config = dict(
    n_experts=64,
    balance_bias=False,
    router_z_loss=0.0001,
    router_bias=True,
    lr_router=0.000731,
    rope_fraction=1.0,
    init_mimetic=0.5,
    lr_head=0.00527,
    warmup_steps=95,
    batch_tokens=32768,
    train_tokens=221500000,
)
Below are experts of layer 6 (counted from 0) of a mixture-of-experts language model. Rows are named router (the router's row for the expert), gate (a neuron's input weights, with its number), up (a neuron's input weights, with its number), down (a neuron's output weights, with its number) and show model dimensions 0-255. Each number is 128 + 32 x the weight over its row's rms, rounded and kept within 0 to 255. Numbers have three digits each.
After each expert's rows: a language model's description of what the expert responds to; "raises" lists some tokens whose logits its average output raises strongly, later layers aside. This comes from a sample of Wikipedia text that the model never trained on.

# expert 28
router:122151137093159144100183142146118144087160113154124190097127113152079156153166199122171148100132111143074075138110132076112175096151107150117129121121160139151117119056116148111092161153102163096186139059119108145089129101157123163053136114109187146134051118134124081137095126141154112107195111166151106116193085142116049058133127124183121172093079149114175099145135120145097120130144106085150131113168172121153150054132156146147137134145068104085144107123185139103179149168151074126107134148079131078135075141127098157135162087134107129120080166108169086144069151117115124136106127107186097095112133105169068133134175117185210056119110122169107159117145128145154138126189107057126215149157099059131152129092138185154110118116127108109131123133124156120111118113157160
gate2:158148142148126139161217140119123144149203062090085187141148147176058128158153149124119170124139129094088111120119083099113126087059155182122117094155158139176153124138152133098105122124166113163152068067084138122069112091149156130099175139117140162117174160163131093061074096163087113094142137135072053117211143080090100116138089165120131137133129052117121050078130125122179104127123093155118102108127143093146128105166194164205161103142180070117139104074112076117153137114109137134141145154106147142082113150109166119165150108122111103134112073139076111113137089177170115175092106104148110117145112105184101162156191168134155166122128159156123101146111141054123081167127108116088133127083162161109105130137106106118150085204103113120162102121082145136115140116118149
up2:105162113063151137125147154155107108064144126099144104161113122119159131122136152130177181134092095094093148118103126100132139116047077164174151140082109110084158096125174079074147160061186150140177149138065097129107129113147107073100193181128108147128153145126129106135110154167167133114109193080143121150112155089161144095097107141190136164128086123113113155145120151103130134182113102115103140104190076105110116103070060088160101126062130144158128162122156128117159104114182180198123143168066140099124129130059092110088152152151068119144188122119145104147132090079110134130094154138139094140158173114118168172087139098161115125135165171155125145159097117146092126193190149104151201123160091095108179160143150127085107105145090113115047079152182128133123081147134195
down2:128078129161197214070169128106089114130203138126126155142147166180125120124177092121140169098090203123119165124153186157118078054137131139147127123122139168149133151158114124190091144084172046117138070066114166107139144154134153152129144178136144145142084130094143140103123139129150137145117161114075112177125091160098134089169137124104137150108117127159144172145107140134148189132132110120179132144133164074115154178145142094113150144116143024148155148178164097096104150135107187128119194167121120115154146161116150155188081164091079170158134132140140103075128102150106101126091182113073100090177145152071083085165143118147136130102126121180129137152087153116098161095108147144073111130130124140080101142114178149125072156194085139173122096066137111108086073074120157
Digits, degree and minute marks and cell bars in election result tables, coordinates and area figures, such as °, ′, 5.
raises: ",", ".", " and"

# expert 42
router:142140078114148063104186212176135169091156112131129137141138157169140053138160190157164162096136112182125110088162130124085098124148151129143155119140131123172071162147084146106056115135182118121202125149157117144134134149164110119116130126089090165080110120095095151119161053149143122072204205144169101099132142084086103101149138124141121168111135135126141075141157126138110179112096102084160143111142129133166224091061143054147092148126128077129154102104212131122112124185132183107065170202126132134137150125143097149182101105156131129160091097140124134137109161137138125169113169164126129140120067126118109164176158139176165106116114155183107149109130149158136153120170104097091143170144107107171145165093121208131161114135115126122143134178105188087106102088142121
gate2:135104115138121112116127157126077122118166137147105184076137140129111098128163206176070117184121127226057111127143075138078103176136138167125112115114118169123105102118204136130109126131147098108178109122110093118133118117141135141080123109131112156104070102097049183153099107162121130192194124111212126127090119162131111140124167108106067142131111150165157182086135147126186141133131223106094129126152097113096157149137144190129137181167133137173113092150169154146122119161122125122158147117189146070090066114057124159083117123130131188135156123131084154078107107161131138153069110125126148144174080084171125147150085155146067136139124098111122041077150150093130158097108148110122116131080152178067128156106133170142136141131129164119123134155089169149157204175123109
up2:104165149132131150163049128116135147110109169123150129132147117111132082110033177134076094090090105132163115115183127125184152144139084076111175120145176153131184189162110170177164107112130170120128119158142115162150095123094116124149034141164150131079103084076138132054138133195149116127157093173128146150122111176161066101124099089146087129192150087139121127090156100136173185056143088140142147151128110117188119174112092127084101104029109134157049131146156148095084080156122205117177122144119100123137132128140141102131167167133153147133116143098142141127134132112101122064187121116130115141125106101128066076136104107116171177154072198196081126158191114129123126179148077129103133131112133147124096120125138086163123155162152133138122109066144145140121125152120141
down2:117168144068124148103121125097095055127140084127074097169124106133092155122118081114101105092165116127072149156099084114109138138079149118106174172082153123138189120133197134127105132137095145112093140165192118132140158083056118178121177086163113129144177109188082119074092127150157115102173139096119156152113069168163130165165106096124187086111103150126146098153144196110065135109132139155139124123109124109059124130110068088065165163101134153113123109194172159149173150075153140151161127120153114172109117099214174164167142175083113141113136122136150110134145167124149140098188129116149079135113115098134086096083060153089086149167091162087088075130132104127076149114086170105066115160135138150091076149124069134063114099147118142137109145172139092185158148129122127
Short measurement and descriptive pieces: the x in dimensions, cm, sq, degree signs, colour words, and single letters in formulas.
raises: " of", " as", " for", " without"

# expert 41
router:135142099151112126087177165159064114074160083127171198095151122144147143125127203129148136097111120113133138090081112090104152143169133102156137117152110109109146097075112166195122170157145198128139183149118097099105197132131095113101145155146097135177107124200140209051135127119117182089129139142084158129129125112115117095120096096109146178082157090085167059127096141145126150134037121098166151111099073070139126088101151073090134130164121114067148106082124126092131135108180097154124130164088179088168116164167171086115146094150171143150060157128159132148121134125121083157081154134135138135123162131150176170127201140179156147174163149107152064135126139121150141081158115114141105135107136109119148085108057189175076141145101150099139125114075153152083094130168116
gate3:147160075148114118183158083113138104194179087111142129075130126170150129109126211148141121117078106085102151130114115140127145084101140102173158123129076145114156088115123129114098092127086092125109169148131073089109099168081079142106115157208172136115122142179118163156142085103135102172087094140111126165116153097105119127204146143148112184079137133100140074113189143109133144141089143113100086140129145079128132126150126129145080128166179097145162131136211165167154154100198085066151103148085130182165086127134075161151110164124140156142166163133127102108089128144122125169141176153150176119196089150145120154151165131143150133092098152117119095076143086160114110135069105050136055115155099166056078142114141168179116161101144101114165175147067118171117141062103160
up3:147132114105171174138123145156093123096109124140115141147078172155131105220124203126099119118104071069159177088160120126162070109122101068122120123167115157164182164140124183089144149119138137132142139109107181150156129131154139144203141112097091108131149171119077085155093127159101130066187106082152176128097132167161064103142089125100161173067136104108170081130107109147070172154101134120127151077189146086138099163071136102090114105137145117114127094102143072162109133129051098179159117196102115120138153116122102164077147168153161127101082156185139092117149119126100148100201164129150096162144140124196117159167158073154117108151085145120176142190192171190077151135144183119124070114106088128137154128116132090134173110131150106143115093086138080125138140119128126
down3:086123135112125103138135140136154129158165140128106151148197124099104125121149130151114150133158150150109040165107104127107142104166155097131149102093179144101177097102088112069148106142148175114105125136062160121155128146127110190086151174155053180115119097119089129141176125125175112093098129182077136124153147157105142103103161136099101156183104070158084107158051205109171096095078123131069150128102114224083161097138168060133168093120126117129066112117125163083108086129088125131122124135162144123128056140168194157055079109129147217016167105097156135154129075134171074089109094109140139153156155133093108100137118106125138089117098116167140153088137150132128117156104134126135082143122139142116093079169119124088162119138098130157127171096096152177106110147102134
Given names, surnames and place-name pieces in lists and credits, such as John, Lloyd, York, London, State, -ford.
raises: "sburg", "ual", "ines"

# expert 59
router:139150089167113109107172174150097112116174145149091179136146162203097098135165154142180169106111137180086100072105141069131188087088155131123137132158158117197193157091122109109068082172110110108157155115127102147128150129091136100108163128104167100144115155094153075050105082143186107068161162175135090124180081107095053094132091097152106159084102138116222096129100106130075136124074102126157162055127141116148161138088151112145099130157140127100137107123176126126166117122143172137144205135087151149115114153165175154165127152135155163147118085121065137123084153150120103129126144130095091093158114135165158129121182111136154107102129186228106125104156136140098137146173093089145163134156101090148135092127129139143144146152080143105171108130064211100125129116151145
gate1:132124129122174107087133092155170115120111099143083154107110131125151128155130118142155101137111124168114173097110122137105117122159127144112095159116083142181164120091118088144089081088128084115102133152095176063134046174149130168114154145165206143154187099133075106168173150097181157083174147090126119103096166161124100093161128189192118162155159167157153120110177108162093060117137126087150133152129161089180157147133129074166155147142197085135059161115129111101093075131110058091126144120122132149155130125141187143129119162152108148101100125176138104115100120132210073172184157154143109105143097141109156071063138120095145057097159130128135133117042127109151133172110119140141127133112123183101055088091145147134108097206127185192156101107143158170103160111143097
up1:091132161203067107162159233071170200118131154118152162114102135146125169170134163100115157092140150171108111133107094164089138090113085054145135097053158169115091123129146124102139095129100149218089155106119138056155138107094114109198161100119122191103116167086126101114158106157110132096084152135134096081103101160130163145155131144115091116221142127111109168157130132101118110133113150132102123091055102143156112115159137124066189078147143138133181110145144150194150107122113123139068141095160159065134113125164119116130120136118089070141160124111120142124118127099124128087123118105080144166068140190108090133158159117120097134159165126108091126144174131130100195126146104142095129157119108169122207119077127173201180145147138138146091127135160143067158091179131115
down1:163130172108118169120171127151104109117125100127114125140101098120163116139144092187141173209136202164095129112099064088130146123105107135165110056191047082154142122173121177071131117101142091116140175111113102134202127154129109125115101142120135109168168141153139145146143142091184118082140140113153087108179144112138210046035144112213165158101069165152142125056111142164165168077054120118130117141148165121178086162100085099143099185117112128153128087137097156094141121134164124140132115115122115136137141120144126059129141130091136132113138120112108122096139097112118150119218105125155180126106150122117154128106135133139131106169158140129151131107176086147180092169174098118165142119082111110154099127134094150134217132143122179183050176143169124106112132165090132
Capitalized starts of genus, family and author names in species infoboxes, plus units and values in data fields, like kg, °, %.
raises: "als", ".", "ands", "els", "ies", "iers"

# expert 61
router:149117078091127110094225139173140078094099058170150166125119141125190123191171119121140146099118162134089095106119111130122147147184103124128146128141091129165145103109122140122102137147121115097174215105153162130069189132121127105129137149106122101174135192176169159113112089112133152116147127119167107141144118121079138094151135108112165128110107134105158045137127106136118168113067150133146125134064124114116120100104188110121196165145071084134155078088085129118137166144165145169168151205104170131126127156123125162146117088141136132139107068142157148168102180157124009125104195069142109164160141121150167122138156143149200120124127135116156091118140130110127144149090144114188117137097138157174139087119075248180091123114136123088159114146083118097096153084165108
gate1:184102146112147151116109106151145058122093115132116108138150101153167169166169125100128106117141070127118134134124058191087135133150087144090093137075090122185129133171071138120147102113134130078136154136150144138143127135130129173118162099131139095148129154119155147083090059119165102191112138074139154177222083072111159200124152145162146090120130142155119119144174077128131127139059099126103126114129113162096123170079208090129152186162130117195117088122134111105059114140204165186126119193138122050160053142098133087079136096136103123119161050143141137125124163121131078146122202153159143139084165146117098097133117133163114087083127121125161125173193170107145110141137146135171135053146155158155130140085078131119098162169131115134100087127173112170124131128096162
up1:078126105188172175146077148162126054132165105130100079202175119206111097162196162162174165186116099113102097144112149111143086123114119068178137171147166116110138118150116116150124138099147172118118170140112132086126150156112134072099075165118096138142130140153155119061113117092111136152181184142140160169122100151129178168101194184124137101127072074127092134118138114206118192136147150114100126090070129106059128170096159118106129134092141124138124104069116155169112158199125107112164141137098121109121127143138197099130131100113126132134160167141184129116112123102152127108069145139137158154140071135064075154125063136127104186129102115143067171171153122131171126142148159059097140157187137113187176122153109209145142140112155159122093120164131093169129124114117152
down1:130094140162119150134168154112074050156119175152178080101095161099151103099053145070110182115166186096163120210123169061133179164144114113118091112128138105107142137108151114149085137074149098095117150130123161146100124140150138111151138087117085151084201119078104108104176095138150110160116130202148104075129157124125159152172081105153098170141144161103135144056125082141104128120171150094125170191112109077144153141161128118131177184134121171138122169164134167147102154119124187148127106137117068156089129122156155112122086120140121170160144114097118173050125146158126130119154132076125101108131162160137146074131107136085151105129082149092178107124178132118124118191127111112151181073160110181139217117139168109139101152088194123145102095192134118177125197160101158
Middle or ending pieces of words and names after an opening piece, such as Ch-ave-z, Shock W-ave, commemor-ate, Fis-ke, corn-ers.
raises: "en", "h", "om", "a", "ons"

# expert 40
router:174129085134145093108117144185081111126135130154114100084165144153158048148152137137162147171061112184036103116127120076105182143155152143166143117153102066140162140128099134123118150150147171099210126039111081154127134148178086144058120128150154129072127108164144104158136130124121165110131131129161065129166151092084120050150096089168089119109123128100146125184096116172070147154092131115151137153146149106152101133092144099123140141168175095159124117111093111054129119143104148097111139128116149115184112115134153154129117100155200118158083093091128198114124141174130069158101176107146147115122140139150060204114123110161177126125141178130150164128115125128103137109100131102152105158161127107146156077150115184161149125146105127100183148152000122128119143133139152
gate2:145129164124151119123124107139130125131155158101102109110099117158113158072146106101124144168157074117126093196135147150086140124115138193140192109055065083161165148093129151128127173118124095155069148115176105103171117164134088157131093085100150108160123123152163140146068115132115135097118116109117152112047140128104070136108194100175138182135140140114109178093056117094055062100149090161113129098170157111126141118117150099104082151184131089134128122104131119070181114153112099130115158145195140145157091111079177126126147089065147109106128131169130070094161156117159134079163126140119086149122206087086150178148153110153135171095148161148120109133195152192132156092118159131132184136207163140068111159074154146122108103106075080109083094150170205120121148127094109
up2:090136158134111120169145142176145121115137122183059130083166114148136097164181105101137133139114051101180111121124177149169130120113067145131126125091120155143172162129074100101144104057163168128133087178165181139144075082121103158173137116168206165139117137109101133192104132130138180108153113089177111162123140102151125085134136084075141114155113193119081143152124076066133126134076129181140128160087189137162170113125218128103142105137108102126096094150106129098155138134120131074189151097067117082120144130108144088122215150138112099120150137089127148103170120164116106228105181075091112097151167144116133083127116138123093088116104158143094084127112140137132121186135106172111158098173158164146161182137144167094081185128213108138108140105139127126112132099093154
down2:100129084128067144100119180121105114122126071112067118109152181114171139150160111085103124139086160145146141137077102134154140116128120113121105164127073150075158067129108096118109102072120135123146164137165191110103102090111170123124152165128167132097100095158125122150134132076136183165107102146114148130129131113044135149125121143075144117193063152117148082068112158094138150198072089106103148120099102094069094089122110152191177134107137147126152071105126098137123192161100139131139141171079170072129170086159076091150176131141145104124128157108167154134169098115125153164085090138146128142182169158091149055121144162175105090079145116163102093158137149122162095169125081139100141121113223122149171145159139089164106160141152062166157143058118116189092098100195122
Month names in dates, mostly after a day number or in, such as 23 October 2020, on 5 November.
raises: " ", ",", ".", " (", "–"